Below are experts of layer 4 (counted from 0) of a mixture-of-experts language model. Rows are named router (the router's row for the expert) and show model dimensions 0-159. Each number is 128 + 32 x the weight over its row's rms, rounded and kept within 0 to 255. Numbers have three digits each.
After each expert's rows: a language model's description of what the expert responds to. This comes from a sample of Wikipedia text that the model never trained on.

# expert 19
router:132118176141120084147092145128144175056063160081118168065127145102149092120158135108113117113157122147155118146102147135106135089145117100109102180130113141215091112071172143124121152118114099131125050191124127121115133113097163069119106151128133101146121197125145147105153063166112128104188116138144172153173118118109074115157083094193120189137091024152131153141153139162115129123124089131134241116144181145104122135096107123155080130134134122104137073148140078099116137169126115
Name-ending word pieces. Final syllable pieces of proper names and foreign or scientific words, such as Mal-e-tic, Luk-e, Canast-a, agil-is.

# expert 23
router:141100083112133126173094118156140220181156096151125123129123098133197134109141073119124092100163195080146137169059178134103097197176107136137116116154127113173131134118137165118135139160048131116137084141096149123102159099110083075091183124111128192130122198141177112106127095180122126164139151102151108148120127111134092082166064062108106170109099079097128073130136114165152143130034092113153152104136081107138109094129124092104099127118124122134151106118076135079107122174146102
Word-initial capital letters. Single capital or lowercase letters starting a split name or term, often after parentheses or colons, e.g. P-efkon, B-okek, H-ōryū-ji.

# expert 30
router:107092105119147134133082124156143149178145142085097183082166109150172113096189132079085098098112124106131186153088129058105121126119150130126094167149150174152063115056159136141147183169112088189133092085097125196096136139113146099091109151147133123132091160130090082103131095190085096140111141119187087189136118094104087120146097113130139202162143121152122148120187121202171098067115115132187130145149116132097102144138113117116115189096101150165146083167164097123139161122093093
Prepositions and quotes. Prepositions and linking words like of, as, on, for, like, plus opening quotation marks, often in titles and descriptions.

# expert 3
router:103110140063155071147071113175144158137090109107076188098132161105148168106140080086100111096154167144126154110123153159066156115125197080128087119150177118127091128088124139125209146171115125171084125192141148163104159125081117092088167110093127184101137161157075093102144086128100149111133137125151107168129095092169120130133081097199145161086090085165135123128153099156160082088125094128095154123075118109157148109117111118084139197060122091165141146156097120081126155161107101
Clause-linking connectives. Subordinating conjunctions and clause-opening words like when, while, before, because, However, plus commas and periods that begin a new clause.

# expert 4
router:112154103129165102128081142191103166081121186093104114077120111179146161096135103109056076113199154080124144169122161072114077152124127122133157140138152191164157108114128115160182139146103082211111134139135167125104122117086148091073172142128142161138125164085174131128155103134117124126105095124112076153136152133151111114141057074136180142145047103151141101109096086159132083176117091095146171150111120149107106116055150083091145152072084147143135109186064128128157121131127105
Numeric punctuation. Punctuation right after digits, like decimal points, en dashes in score or year ranges, and sentence-final periods before section breaks.

# expert 31
router:154097141141098100150079132143146135116124166116080130140113185089132080111118103152050151133131155152076132116062155136089118142156193149160116138144153157140090119088102136172124143137083124213123150151131116174067154064090092094065193124098115118166121145157184127114125115222074122155138192147164116151149081121085144171143121150156178109148090113092047157130102104133178142117036117079145155130103142118106119111104078109114102136099167140140150127115104114109168127132160098
Verbs and conjunctions. Common function words in running prose: and, was, is, were, also, who, had, and subject pronouns like He, It.

# expert 5
router:119104189115163137137125135141069118147109092076085131115099175090140104108153082094083134118131157098135184122076189037088120169171162130140104159128123120138103118116149178196151179145126143148176113122070127162120178081112133116140117133107124127138077208084101122103175073213098179105172146108147139142098132163174091096132096121169118126132112060133085126104148096146162129151111130094193144111184123136109125070088111107152151165087085124118136150126116061130148128133082110
Latinate word stems. Opening stems of longer words after articles or conjunctions, awaiting suffixes like -ation or -ing, e.g. excav, regul, design, equ.

# expert 9
router:092095132120138129140059108118143174120125122061146139095133155135185155079164096150057068094136198098104111092114121091074054141168172139160099125100170123137112097103119135180146133152095131147144116113101175140099131132133110061171197203105100104134106169138158104128149064149049129134165122097122154104124137148180096078181134064135102191097102139138122136128154133155170116120086124131117131155134164147133124113140077090112065154099084124085147119141107098168133140132109052
Determiners before nouns. Articles and possessive determiners opening noun phrases mid-sentence or after a period, such as the, a, his, their, this.

# expert 35
router:092112096148077109135132124137164149081089101082098146100136134116177110100165125108154122100127200066119198132100145090092091123126096130217121187161146161155184155087133147193175201132052128175114110140098126179063142107101130100122092156175115120119091147116128114103163119138098168184160097107149116194167133113134125138162107104124109174143097093125090141130156100146113137129128112153138137144122126134111110159101125095143087164127058135114134039122048153125126188146100085
Name-opening capitalized words. Capitalized first words of titles, awards, organizations and events, such as World, National, Best, Royal, New York.

# expert 0
router:087139100172110118139010129121112158109111138132111128101170156083164133127214073116079116090186185140122109095118206089113124168191203122106156094121191171148154125077131123141169165102098106114160108153113157138126174146106140122123083156147145181172132170126126123107162110161070103125113146076128154115174114132104113136143095130134165174151122115133140141134130129169140132105111110112174161106077113115138127092115093079106067110057089125072209123125105131132102150115165106
Relational prepositions. Prepositions linking a noun or verb to a following phrase, such as in, of, by, from, against, during, between.

# expert 38
router:129119133142100120123104147135140160130127154122097168130092146081175159130147089093041113102142173154113141101115113075094137104218142154117088114120170143178122128104131182121224189105119190148165127147116119125112178114087126128115160170120179095097091143164190110119152125151114176098168142158172112173111088107126147107153045061118108152108083112130118143165140126186148122103095125092126153085132050133153148132126098109174157199089145161071182111101125125091130096108125106
Commas and brackets. Commas, opening parentheses and semicolons right after a word, before clauses like which, and, who or born.

# expert 34
router:112073106087101071139082128182139131103114098128073170086118145093159101086134123120056126104147163137130155170086143104116136131170196099216106120113125142140136102110127154168163177148101179178071111161085138136090145125094121102100108140095146136119111141157149161124146101147084221122213135113152144124138112093124122137188115123163085196165109112121119179104161078191170172157096110131155137084101110127148118150107082125105090162149111111122140106131111070127126108181094057
Sentence subjects. Subject pronouns and subject nouns starting a sentence or clause, such as He, They, she, Engineers, and surnames in rosters.

# expert 7
router:103148112135150131143109131195145186119099137075095150103217159145164161130131093114109116076152111127142163141089190073093143151180110132108160132178136131144180131116127153118146152117089126163142168162070141189073147089093112105136145108136128122145139151108119163148174121150108124130143151113132139156199154141049104095166069122137140126147142079190083142107111086133172131169110131128111205115124109123127095118146122103117057217129084176144168090193105087096146122139110055
Non-Latin script bytes. Raw byte pieces of Chinese, Thai, Arabic and emoji characters in names and tables, plus odd symbols like backslash and ^{.

# expert 14
router:109113104136146123147116110193151203062110118136134151157089151110163109094161118143118144128200155136090139141113146114104122154162169096179100142174114128121109051108172172137208140145106122097122138178092126129146134120105101115135136149105144159148128164123104101093130122138100203085112142103138133138171136155151128143200045065156204187112132073168062132123129102121141139116113097115150197157117132122112128144097067054143101115059040098126127131127123135157141139123105074
Year prefixes, dates. First three digits of years such as 199, 201, 202, plus month names and separators in dates and tables.

# expert 21
router:085098099141170084138087101122101151113099147125123142062157147126164106105125080121133051093142164144111142071137162100074145158104128102114131100079126191190076070101087165119128123112085137175181152100073153119092171128092110133102148121065129149138116162118140102097146114126104166108124145119138143175145155152147151101190090115120089167100103046117042142130169028102160145094139085119132095144110131134099139060074118108130164160128130107122153109111106075067113158123150122
Infobox field labels. Field names in infoboxes, taxoboxes and section headings, such as Born, Genus, Language, Coordinates, Website, often followed by colons.

# expert 10
router:110164111118174149170112161163085177111121155117112130103148135132160075117162109066082146107151143097122174163142224063050127107145137122144100156115156161147143133107103109163157138086113146144143145126141137182088184058123132082156107110128144127160143188129099072136156104205128137146162115131136106117097131083125094138161099098155125192107114075120070144105160107193153144125086132118169182096046097148134122094116098070128118176093117110142117125162119031138148136137146118
Mid-word fragments. Word pieces inside or ending a word, such as ed, yl, os, fu, arg, often in chemical, technical or math text.

# expert 33
router:152111131114102068164121111123131202162097095123117139084189138130160165161215101094092115066176116161160143099114125128080127101130128104168095163155112115163128100121170121145185191122049083215107079164071138147109113120100071100135130125152126161148125147125167099065154114163100180120090109155125066118139117159122150164181111133167091135083121094109129163096137152151197125129087167126134151133094126076107133095065086085142083158106115125099163162165128132131121145101101131
Numbers and year digits. Standalone numbers and last digits of years in tables, dates and lists, like 1943, 16 of which, 3 | 5:00.

# expert 32
router:128133107125174079112000127196112169107119122114125140161115164083176111110175072067086122085139133094143164153063151122157140123139144081124091147135105095144110119063100111132165132143121122103090112111111145165126128064119147094087086202104128174115112163147173083124125100175051130138124138094134112135131098141127098138153096154149109162152096099133076105142153095164138121168136153103133170122133053093104153184086105091095110158065121107132152116096140111140127132169069120
Active main verbs. Finite and -ing action verbs after a subject or auxiliary in narrative prose, such as took, began, wrote, has.

# expert 12
router:144138125098170132151121130138150159112125112139096154105165150153194118120196094084118114118130128145123168151099116034129089128138155104167117123155110136175122104104131146188167143127071131234169115114093137188057156118083127111166090109104126163120120149116123111145157118185114159102126161129121112136129097105109136113122037114146174148105130088092105147144110051188143085143084118088197202163102169100139088132147113052112094187118094097129163130116091121103124180141132114
Table dashes, separators. Spaced en or em dashes, slashes and blank or filler cells in tables and titles, like "Games – Doubles" and "— |".

# expert 25
router:074128116127089065162089143149165136147141135088095130096108117126176129124173109166117131106177140117134152095106221070101123106163175113133097124109179147132133133095175115130147148159105140148114110110117121140083163052126106101101136192138119105097116182147120120096123109205107145129170121129156096161178115099083075121123076067144097147135092069161144136084117079147159156148138126119146248125149148102135124133124117019108121143135117121094120067121086062145163135143120114
Word endings before punctuation. Final pieces of names and words just before a comma, period or line break, such as places, -ity, -ited, YouTube, February.

# expert 39
router:148107139120157106166142119151123152114137119128080173106126121087176119117186131079068095077154185111149173169067119088117157203156118096120102159166173162175134091075172129189156135118094096162152100102063130191105153010102107107101111127086123164135143150111129132125178132125108171125181093114160138150158127082147146121142116124130130153133107109083100130126143111145151165124116101137153160152145128132132071061108084055123084146155125145061145083143096094113147165101079093
Word-final pieces before space. Endings that complete a word before a space, often German, Latin or scientific terms, such as klar-en, c-um, nicol-ai, -ium.

# expert 20
router:177097117159121113150117126122093177132102071118107143140113196151152186135133115123074135071164139119094192144152193109100115172169192145107152132144116169233117080090134115140130119130096130113127136148081144176089154093069140131121110176120120158125092188158122120106157082113097162119107151080138091130094121147142118138138086098190142152159122031135089134131126104230128133108111156082122198145143135093159140116092122134091090160124114099139159085156104135086165131129083097
Foreign name syllables. Middle syllables of transliterated South Asian, Slavic, Persian and Asian names, such as Bhosle, Kilda, Madhusudan, Katyayani.

# expert 27
router:097117131090127154133083186155155171099142127134086161096093173084161108170140112121111161108157123110116184127125120115106102173157119107121111132151181188178132101112157158148205195117082160191098090129114133117142147127128190078112118140145092140112072193178108075113103121117056102103114147077134147175161126106101093126172068124115121171111136087058094116161130122155177084138125131158133140074145157116101158146061068114104075156141135132092142134114071080115167147116116072
List and table markup. Line-initial list dashes, table pipes, bullets and == heading markers in lists, infoboxes and tables.

# expert 22
router:130116124098119105230057146155133157130130179131116127126132088098144079150187081150085079107141130136109149167158195116127138148148148080160117132166187181134073100114158117158164164127126162170179129172121164150117137051067127109150117141151176112133084130137141141138151101178094165138145081109166157146114159128160126130152121039118119137093117124116096109118119062156180164162085082130187128142139121111140129056135063116118145189093146114100173071149113115101140168144100111
Nouns after determiners. Head nouns and plural endings right after the, a or his, such as name, members, species, version, chapter.

# expert 18
router:123098143144114126181133086125116160145099124077125183101164172083139085114147142144098057076177144162123148138119164121081148110131161128179098106147184139124182168079121103191142137126062117129115101150068198112032152125080119105141167146115106113116129213124153118123158097157102115082163139119173150155169160152151131080109104122125177156101083039132094093173097079158148139142081100119113200127112093103125136149093114121122154145121136122094158136178136112150163164113083114
Capitalized word starts. Opening pieces of capitalized names and title words, such as Al, Con, Mar, Pre, North, often split across tokens.

# expert 1
router:143141119122151089123086142146099150175128124091110132120144122119190136133148095142111133124166137137135206113114144092082105107118150150158098122099179121201105097081088123118147128191133150172149087108101148132096137059022095114097160095103157132138120167150111092101140112162119129099121117126193110181201121117212058147154055112163112131110086080146106188106147085125148168161101143139108152131119133141132083117096100119152085167096091123105129111196078057149100172116122122
Table and heading delimiters. Pipe cells ending table rows, section heading markers like ===, closing parentheses and semicolons, plus infobox field punctuation such as colons.

# expert 29
router:110083163134119081120128107154138179103133073098107140123120155123142129111127073120124115071118161165133134156077147160092102112175150130130143116112138169162085154122148105181237180137112134167119135143088122185121141112071116076145091166172106128165086156133140095072159083190132124160173101143194110182148055154136095069111058081168096147157140052155110095111084119157173158134100134117122149145090132195087109086145134117116092126090079133133131155129164086125129124143133106
Line breaks ending items. Newlines and sentence-ending periods closing list items, table rows, sentences or paragraphs, often before a dash, pipe or heading.

# expert 26
router:118100112101129137167113126138170163107113165112096136108115157127157077073134063091140098062112189131124162112108174045063134123140141176163058109160187139173124134134184102149133144166105159127077086128068120173104134086116112105089164143146141116163111171132151118139181137195046170151130136093164109191138115127104109152169111121122157180133075040126127157159121114190140116099136083175151175138089127151106145157127121119132119196130101075120170111124135146151134126112107124
Name starts in lists. Single capital letters and first pieces of people's names in credits, music lists and tables, such as I, Don, Mitch, Wil.

# expert 16
router:134130130189168088176173102155091175116120143103081163109140140192183146124196085100127118065137158124131092081085150106087124157136145158124098111136151178149153156017138087151133141144111149135139078127099118099086116074143156088111128119125150138115146152124156094046101120125088172130123097125157146181096085133154118087197081071138158174142038104112043109143115118108165149152132153160175151119110143153100126084100123099136138159154092156166174123154141112109131148126113106
Passive participles. Participles and predicate words right after was, is, were or be, such as known, used, located, named, released.

# expert 17
router:076096116082124120168136141172120147126052085106102135096158098071140110130123084078086122118176117134108139134111194093113125124143136135198081126122146135140123152107130157145148193072136136171126107182132163144109131116113100113112124186143096126122151208129178176133151116215079142163149153062163117190136100079151102072173111121149133117114031074155102110143085123171142116120064110164166141124117136122094119141149133052085148132063139152118149131148084096149133105135105130
Infinitive to and modals. Infinitive to after verbs like chose or seeking, modals such as would, will, must, and prefixes like dis, re, en.

# expert 11
router:086132070164119089117108147153111196136101144139103114133111089111176149111132110115131136105170139118142160111114178099079102133171120114151094156147138126138128159098108125128179150147117173230144064106132181156114176141113167158096168139120134187153093188106150118093181093212087131103135137129229147138177149144118096117151066111155137144132107058112141124125131130115124156144106162095146195148114064098145124136132069082128113169159141137132153040141170085146160138154083119
Digits in numbers. Single digits and short numbers inside dates, years, scores, times and table figures, such as 198'9', 3:'54', June '7'.

# expert 8
router:132138094099149055223146120140129176137131110107087142112112118117136139144143118124102080053146155113170127152071165111129069150135121138196070121130119168218083134104141121216173156148082143195143127157116165115097156052107114123102096150114117121127083162096141133150152112125090192121139165078163134141132093143119126109194112123135122139164102039128106140127096089139140115157149124105134190172131136104145077134156108098098135157131109084145154127085111108089083178152094094
Table header cells. Words and numbers inside wiki table cells, especially column headers like Votes, Candidate, Apps, Result, Notes, plus stats.

# expert 28
router:139127140118090145126100148205091187083105105124072130085180133114128140096149099130118124074120163133108118106100177070116110162117143111118103116130161162128128116129152128119202127152062149187120055138148129195094118141090106120075177161133144121147092188074119127131101096146115191129138075114123089171157146088104125102143089090147079135120060120120054132146143135151154113142047106131132193149107125120138113097152042051138123138084118116134163107141128122118096118197086149
Table cell pipes. Pipe separators between wiki table cells, plus semicolons in lists of match scores.

# expert 36
router:138103111093117095174110112166134154156115109125115140108146201116163129113160106150077146111153174103118136158085189113074146136175132128157140166120126145140173129043207183185135168116118172154146084141118145162119136092067085102126095098117121109105115123125093131087117110122116197089111103084176112162146140086148125125172106104143076194144081079150129141104102098140156173114129039098150136149115091158097080159115052094126089155129063160088141111137094085126132137143119064
Place and nationality words. Geographic and nationality words in proper names, like North, South, York, Indian, County, Catholic, Ohio.

# expert 2
router:114095117071093118103116113138100142141111111109107146112169116098162099108136101091087109100143204107120167190129169125107117115155163173165136158176130136173120123080130116168152140084087183186178087111085152073127093089109146038110176093143141130075108125140154150112135062132076134108157099084142119136152123155132104115190101079115157142144108106135102128142174070166173077120037136090179146132099110131087160097123094091140161157156099138135176111197153124083134156165150101
Hyphens and determiners. Hyphens inside compounds and names, plus determiners and comparative adjectives like the, other, same, more, first, next.

# expert 6
router:126151145110102092184119088192154157138099132109084129108149129064136129146152074112097079108155200120151191149118151128123121141144109139161103155129201108143146134031150167175184147104090121164164117107078210123073167085079085144133129145136112147097132147121187127120189056144121163124133111116179144114115148160169125093167116087137150152067129111162097088145143111119141149092101104150141125095129134154100138096130116041080108148150077094098154103158106108112113170129067106
Nouns after modifiers. Modifier words like final, football, political, military, and the nouns after them such as game, team, era, especially in sports text.

# expert 24
router:135130168147120096123075127163133182135069121107125194086155133097159081106157130108140098066125148071144110143115138064125067166132150129153144190133112182125136126159166117114109204153082119167135095146116140114092170117077164099125119112116109136110126147182128106096140103147100182167120165130255163103183158115103115072141057115132155140129113107119123105120097122158150131108139122133147175119181094120115132083102095110119108193078082119076188090159117104098092150124160134
Infobox field colons. Colons after infobox or list field labels, like "Species:" and "Winning horse:", plus coordinate degree and minute marks.

# expert 13
router:129078124103159119173138112171164159064093153119067169153140155144144125100142064110095116140079133143141154169097203068089134142128182106178169134193202144125106115126147158173151166146127155124105106118095108124083152096079095076125103113121143144108066191103158106141118136164104157125094087080161107158126136065180095097147120121151111161147146055116115139157150094184187129118132066162150155096119097119132155101079109090141092135055100157090156167148117147106140099135124100
Initial consonant clusters. Opening consonant-cluster pieces of words and surnames, split from their vowels, such as St, cl, fl, Comm, Dr, gl.

# expert 37
router:144117082145090090112114090150129130067075102117124122129136164116129117122134070123058128063149143136123175106115117097111072147130158146113119132125126156185090125095149162135182135121054138176130126169084123158126231106094135063082106125131125151172144168111120140106134093126107214136145151082151146164206128112126105184161130082176186187100086092113103118140118121236141140118113087141181182091125120154104093116113109142120103137164097120120158074126167127099124120139132108
Personal name pieces. First names and name fragments of people in credits, lists and tables, such as John, David, Mc, Ter-ence, Coolid-ge.

# expert 15
router:128131093119117128173118150123157164144149103051031139121130138118137092160165085101097111111137178096135165101114168071084110129116143136188112159121197101133151136105134091155162144169136124164194066080094160162123141128114127147135154153153120140107080203155120097119171074147138191159134179089132135167166141107106081111149122100084142136150096056141101131156124051204137139163151123099148181125079107113097169101134128080145132146094133085126149097148125081152122180158075122
Word-final noun pieces. Last piece of common English nouns and the apostrophe before possessive s, in music, sports and school contexts, e.g. track, school, Miller's.